config.toml
n_layer = 14
d_model = 256
n_experts = 128
experts_per_token = 3
d_expert = 96
d_shared_expert = 128
activation = "geglu"
moe_layers = [1, 2, 3, 4, 5, 6, 7, 8, 9, 10, 11, 12, 13]
router_score = "softmax"
normalize_top_k = false
routed_scale = 1.0
balance_loss = 0.0163
balance_bias = false
shared_expert_gate = true
init_std_router = 0.0367
lr_router = 0.00103
n_head = 16
n_kv_head = 16
head_dim = 32
vocab_size = 2048
norm = "rmsnorm"
norm_place = "peri"
norm_eps = 1e-06
positions = "rope"
rope_base = 10000.0
rope_fraction = 1.0
qk_norm = false
attn_scale = 0.177
tie_embeddings = true
parallel_block = false
extras = ["capped logits"]
init = "trunc"
init_std_qkv = 0.0254
init_std_o = 0.00339
init_std_up = 0.0254
init_std_down = 0.00339
optimizer = "muon_variant"
lr = 0.00481
lr_mult_o = 1.5
beta1 = 0.95
lr_head = 0.0101
grad_clip = 1.0
warmup_steps = 200
schedule = "wsd"
decay_fraction = 0.269
decay_shape = "cos"
final_lr_fraction = 0.05
batch_tokens = [131072, 262144]
seq_len = 512
doc_mask = true
train_tokens = 1801000000
steps = 9276
dataset = "wikipedia_en"
Below are experts of layer 3 (counted from 0) of a mixture-of-experts language model. Rows are named router (the router's row for the expert) and show model dimensions 0-127. Each number is 200 + 20 x the weight over its row's rms, rounded and kept within 0 to 999.
After each expert's rows: a language model's description of what the expert responds to; "mostly gets" lists some tokens that are sent to it at least half of the time. This comes from a sample of Wikipedia text that the model never trained on.

# expert 11
router,212,188,195,194,197,210,180,216,226,212,209,225,187,215,218,205,189,191,169,215,209,204,187,197,191,196,193,202,217,193,215,254,242,171,197,199,165,198,197,213,192,222,226,184,180,179,186,199,196,196,197,209,204,208,170,217,212,188,221,177,235,205,232,226,198,244,196,219,177,205,206,207,200,203,187,186,210,209,208,235,206,222,208,189,182,224,204,205,217,193,205,202,221,178,203,211,203,231,239,181,203,217,232,192,224,201,193,188,215,168,224,206,187,231,239,198,151,206,229,213,237,190,208,200,197,216,219,235
It responds to: Mid-word an/en pieces. Word-internal fragments an, en, im, pen, vol after short stems, as in mean, census, dancing, transcript, environment.
mostly gets: "an", "en", " Jan", " San", "tan"

# expert 39
router,199,217,187,188,206,207,196,194,212,226,189,208,227,205,195,212,178,165,218,198,189,181,186,199,184,232,218,199,187,201,188,197,242,217,201,186,208,197,220,217,169,158,201,196,189,209,194,210,225,218,199,194,234,198,176,184,183,215,217,198,201,241,204,224,186,183,187,185,198,163,219,213,162,184,220,224,201,193,217,204,226,208,177,203,193,219,164,227,195,137,220,198,225,195,180,229,230,213,197,249,236,173,199,192,178,190,216,198,193,216,172,195,177,213,237,191,220,208,173,231,216,216,212,216,205,212,203,207
It responds to: Letters after Th, T. Vowel pieces following Th or T in personal names like Thompson, Thaís, Thao, plus score dashes, ± and zero cells.
mostly gets: "±", " +", " —", "–2"

# expert 33
router,223,220,203,190,221,189,199,185,192,163,213,210,207,221,176,217,181,169,172,175,213,208,195,206,189,195,190,184,150,189,216,207,167,201,212,149,185,192,207,238,187,174,207,199,184,208,194,220,203,148,220,207,151,186,188,188,210,214,205,223,167,161,197,168,193,215,216,188,219,178,202,194,194,172,192,173,229,207,211,218,186,199,234,190,204,178,195,206,202,189,189,213,190,199,194,189,214,221,178,160,211,203,243,184,224,246,200,238,213,191,188,175,225,193,177,158,213,220,187,223,189,231,164,182,221,146,147,201
It responds to: Word-ending pieces, names. Final pieces of words and names like de in node, as in Nicolas, ford, ade, plus whole names Louis, Henry.
mostly gets: "de", " Louis", " Henry", "ford", "ade", "dy"

# expert 40
router,220,208,184,205,200,207,187,185,190,159,224,215,209,179,174,228,221,166,187,184,195,184,217,222,204,212,244,223,190,172,211,165,203,205,160,204,185,211,164,235,242,240,183,220,190,208,208,232,217,180,198,222,179,182,231,212,205,217,188,172,174,184,213,222,191,194,194,187,197,223,210,226,183,199,205,172,198,198,188,187,197,155,196,207,214,188,166,203,207,231,218,245,204,199,176,199,205,192,179,220,188,205,213,193,224,215,238,197,212,220,186,197,225,199,204,204,246,218,206,192,178,208,195,173,212,215,202,215
It responds to: Middle pieces in surnames. Middle or final pieces of names and words, especially ot in Elliot and Eliot, also ag, her, e, age, ate.
mostly gets: "ag", "ć", "her", "ot"

# expert 29
router,219,189,215,211,223,238,196,172,219,170,218,191,194,225,178,221,214,177,176,191,224,168,197,190,182,185,181,170,212,192,200,180,241,190,163,171,143,170,200,217,221,215,208,181,198,176,218,196,203,181,221,208,199,200,193,229,219,183,198,234,206,174,203,197,184,189,208,225,189,203,216,185,213,173,178,174,182,169,217,196,232,202,205,181,176,196,190,199,213,220,199,235,223,188,171,220,219,206,193,195,199,220,179,197,192,208,170,203,194,189,206,200,218,230,198,217,196,213,215,244,209,186,177,186,196,213,168,227
It responds to: Suffix al. Word-final al and us endings on adjectives and nouns, as in pretrial, equal, financial, additional, status.
mostly gets: "al", "us", " Al", "os", "ally", "arch"

# expert 50
router,221,202,191,244,225,178,214,190,214,200,213,234,231,208,180,197,213,201,139,181,222,211,185,189,184,207,170,221,213,198,184,192,198,211,166,163,198,190,199,215,186,223,165,187,178,218,196,165,198,183,206,238,204,204,194,186,215,183,203,204,211,211,210,216,161,228,180,219,217,184,227,204,205,186,199,207,216,212,208,205,219,216,218,202,166,216,199,204,188,181,235,192,164,165,183,191,183,151,191,187,186,223,188,198,188,213,213,194,200,202,197,191,182,226,194,174,153,212,239,218,175,161,220,203,188,188,212,205
It responds to: Of and ur pieces. The preposition of (also for, to) and the word-piece ur or our inside words like Ch-ur-ch, T-our-nament, La-ur-a.
mostly gets: " of", "ur", "our", " for", " Bur"

# expert 1
router,235,185,169,176,221,213,232,185,204,201,215,207,206,230,175,219,225,182,153,174,174,250,194,203,183,178,221,175,208,212,209,221,177,235,185,207,191,174,210,221,234,202,170,181,180,203,211,207,216,224,167,207,217,224,206,200,193,235,200,185,198,197,195,184,179,206,184,196,189,195,224,184,203,197,225,188,227,180,203,218,224,195,215,200,166,233,185,217,184,192,203,221,225,179,218,195,234,211,193,196,207,208,208,201,198,219,188,175,196,186,192,208,179,217,224,203,232,220,219,236,180,158,161,209,159,198,204,216
It responds to: Word piece "et". Mid-word piece "et" as in Between, Bullets, societal, Pinochet, plus "ry" endings and scattered company/model words.
mostly gets: "et", "ry", " Company", " It", " company", "ل"

# expert 47
router,194,193,198,211,206,197,191,205,174,205,177,184,218,131,187,168,169,192,193,211,254,201,206,173,214,218,185,186,224,197,184,224,218,197,188,181,231,207,183,204,174,195,210,183,219,221,230,172,211,185,201,188,219,225,208,203,184,184,186,239,221,219,201,167,212,207,195,183,169,189,199,191,204,188,182,232,190,219,169,216,196,162,211,205,215,202,210,168,201,217,211,202,173,220,188,196,199,120,213,194,235,234,223,216,183,194,177,188,165,182,218,199,201,208,218,208,177,187,209,204,165,201,192,181,186,183,180,211
It responds to: Prepositions after nouns. Prepositions in, of, on, at, for directly after a noun or verb, as in District in, Bishop of, population in.
mostly gets: " in", " on", " at", " for", " during", " near"

# expert 9
router,205,201,183,164,215,197,155,185,196,194,205,235,187,186,175,193,223,178,187,205,191,212,166,185,182,201,221,225,192,214,179,177,176,194,161,186,214,184,194,222,211,183,176,180,192,221,211,179,193,210,180,216,227,204,193,189,173,201,187,197,177,203,194,226,189,202,205,205,201,178,213,225,173,203,190,238,223,195,180,156,191,205,181,249,194,188,206,175,171,184,167,207,201,194,159,247,183,208,200,197,197,223,233,211,184,183,219,216,173,233,223,186,205,185,212,185,193,207,222,204,193,165,226,176,181,183,169,175
It responds to: Capitalized word openings. First piece of capitalized words split into fragments, especially In, Re, Ad, Con, in names and titles like Independent, Initiative.
mostly gets: " In", " Re", " Con", " Al", " As", " On"

# expert 58
router,193,230,208,174,190,203,206,179,212,193,214,204,230,179,204,214,205,159,191,196,196,194,196,186,200,203,203,192,236,170,221,161,189,162,218,202,190,242,243,197,216,171,214,207,188,209,229,196,216,235,181,180,221,188,164,188,226,192,186,215,189,223,199,215,182,161,211,238,211,216,207,225,236,201,184,196,200,183,224,196,194,192,187,239,199,190,169,213,185,194,192,198,224,183,211,214,200,209,247,221,203,157,166,241,216,227,239,230,155,178,205,186,215,199,192,174,227,175,235,188,178,238,187,174,227,182,232,188
It responds to: Capital letter at line start. A single capital letter or short capitalized piece starting a word after a line break, bracket or quote, as in Jonathan, Peabody, While.
mostly gets: "On", "Re", "In", "Ch", "See", "The"

# expert 44
router,230,207,204,212,217,200,219,178,215,187,235,226,200,213,185,220,202,170,172,173,184,188,200,180,168,172,218,205,208,214,161,182,210,238,197,209,200,180,221,226,217,193,201,212,174,219,199,210,222,207,198,216,203,199,200,195,197,200,232,207,198,223,198,207,172,224,178,191,177,170,224,184,198,211,195,170,211,148,207,220,226,219,184,208,174,222,220,209,166,226,219,170,213,175,165,210,206,226,178,181,179,207,180,156,196,220,232,208,207,229,186,206,202,224,189,191,225,224,219,229,203,210,223,193,192,216,211,214
It responds to: LaTeX backslashes and symbols. Backslashes starting LaTeX commands in math formulas (\left, \theta, \end), plus stray spaces, odd encoded characters and CJK pieces.
mostly gets: "\\", "“", " Trans", "Š", "[", " $"

# expert 4
router,207,218,185,211,233,229,171,188,200,197,193,210,179,214,161,192,170,187,195,180,173,193,214,211,165,180,188,197,193,227,192,181,216,190,215,169,210,217,215,232,196,235,192,219,187,197,216,220,176,172,222,210,238,217,213,185,220,216,210,226,183,228,180,194,176,192,190,175,165,147,221,211,205,163,206,203,220,169,205,191,224,219,231,226,205,198,187,198,212,185,203,221,204,185,205,172,202,195,180,214,201,204,193,186,211,225,241,170,222,224,170,158,215,203,198,221,153,218,240,204,228,196,209,218,219,194,205,225
It responds to: Mid-word fragments king, our. Word-internal pieces after a first syllable, mainly king in hiking, also int, our, ur, ker in names and compounds.
mostly gets: "king", " collect", " new", " Robert", "ker", " author"

# expert 45
router,197,195,165,202,217,232,210,182,187,211,222,177,218,212,197,215,202,199,186,201,162,206,198,203,191,213,223,181,205,192,224,193,212,207,224,196,191,213,176,194,197,207,215,153,228,166,199,135,189,195,202,199,193,162,220,215,191,204,215,204,220,219,221,230,185,179,181,196,235,214,198,224,204,175,202,219,170,238,215,160,214,213,180,189,198,178,214,226,177,192,191,214,216,192,177,206,171,172,185,197,201,255,170,187,225,223,197,177,199,182,189,238,207,208,216,248,165,208,204,190,209,174,220,209,231,206,206,167
It responds to: Lowercase word starts. First letters of common lowercase nouns and verbs after articles or prepositions, like f in flat, fee, fired, h in husband.
mostly gets: " f", " h", " sp", "oc", " ch", " part"

# expert 35
router,205,207,173,196,219,179,183,191,169,166,184,259,190,218,173,211,164,207,183,224,208,191,195,205,184,215,204,195,232,186,202,210,167,190,168,198,187,201,192,193,223,173,204,188,189,162,210,209,221,178,166,217,202,181,201,224,178,210,222,193,167,221,194,209,190,192,228,204,202,221,210,197,184,193,186,186,193,246,191,232,194,186,174,217,210,170,188,164,229,158,221,200,199,188,167,189,204,184,187,196,162,144,203,187,210,197,215,182,190,180,178,197,198,216,196,211,216,216,185,196,228,215,160,210,199,222,198,160
It responds to: Mixed place-name fragments. Word pieces inside proper names and places, such as ia, od, ta, ex, as in Virginia, Herodes, Aerodynamics, Alexander.
mostly gets: " Christ", "od", "ia", " States", " Iran", " India"

# expert 6
router,218,197,184,226,197,193,191,194,190,213,228,191,216,235,226,230,205,181,176,174,229,194,192,187,172,181,193,221,208,177,217,185,190,231,208,216,185,193,239,187,217,211,220,216,165,192,237,205,203,168,212,224,191,194,203,208,222,160,204,204,205,191,203,193,177,195,193,182,208,220,208,174,232,168,213,188,187,223,219,196,224,180,208,183,194,196,225,208,180,185,213,163,185,193,182,193,217,218,165,180,213,216,217,191,203,207,246,199,201,230,192,179,195,214,192,195,209,223,195,222,194,227,209,189,203,186,176,199
It responds to: Vowel pieces in names. Mid-word pieces like o, he, am right after a first consonant piece, mostly in names and words: D-he-giha, C-o-untry, d-am-age.
mostly gets: "he", "o", "о", " He", " so", " She"

# expert 34
router,207,214,198,240,222,215,225,226,181,214,215,210,190,209,211,204,212,187,194,196,176,197,206,217,184,226,230,231,233,222,240,205,198,231,167,207,211,174,167,200,217,195,211,174,177,217,177,155,208,153,186,209,189,201,185,227,200,164,202,232,203,214,216,205,186,223,185,178,193,193,203,209,203,185,161,188,206,175,171,184,200,210,206,222,180,233,162,165,187,217,190,234,183,188,164,184,176,219,178,241,196,200,202,181,188,198,206,212,172,182,181,244,202,200,223,182,232,217,203,185,233,223,194,196,221,220,211,180
It responds to: Capital initial F, V. Word-initial capital letter pieces, mostly F and V, starting names in tables and text, as in Fox, Favre, Vanguard; also ga.
mostly gets: " V", " F", "ga", " f", " M", " X"

# expert 26
router,198,171,178,190,189,193,192,208,205,201,211,208,174,193,196,208,203,179,212,188,197,198,198,186,190,239,209,246,183,203,190,174,170,161,240,197,184,190,213,216,201,155,205,186,184,192,225,186,188,207,185,217,228,192,206,192,195,190,159,216,193,188,162,181,175,185,229,214,184,214,191,194,215,175,188,233,223,191,207,194,188,212,227,213,203,221,185,202,182,194,189,189,192,193,190,222,219,234,200,173,206,208,201,219,177,184,178,228,207,206,229,195,219,200,220,231,191,217,206,219,189,181,227,180,193,233,170,200
It responds to: Suffix er, party words. The word-piece er in names like Northwest-er-n and North-er-n, table-row pipes, and capitalized political words such as National, Party, Democratic, New.
mostly gets: " This", " National", " On", "In", " United", " Party"

# expert 25
router,217,210,192,171,223,202,207,195,209,228,221,192,235,213,182,226,202,183,217,184,191,159,198,194,200,231,204,174,206,206,161,206,214,191,163,181,233,168,164,214,193,208,229,234,184,205,188,224,212,175,197,195,227,186,236,166,205,222,183,222,238,202,210,197,187,196,186,195,161,216,219,218,201,173,204,210,225,235,169,206,213,212,222,204,199,224,216,208,164,205,201,197,163,185,201,213,210,208,191,183,204,231,199,210,239,223,217,221,158,208,191,199,203,212,233,193,179,213,224,233,180,207,220,214,171,228,239,193
It responds to: Prepositions for, to, at. Prepositions like for, to, at, against after verbs or nouns, as in "Qualification for", "Award for", "enable".
mostly gets: " for", "able", " at", " allow", " against", " to"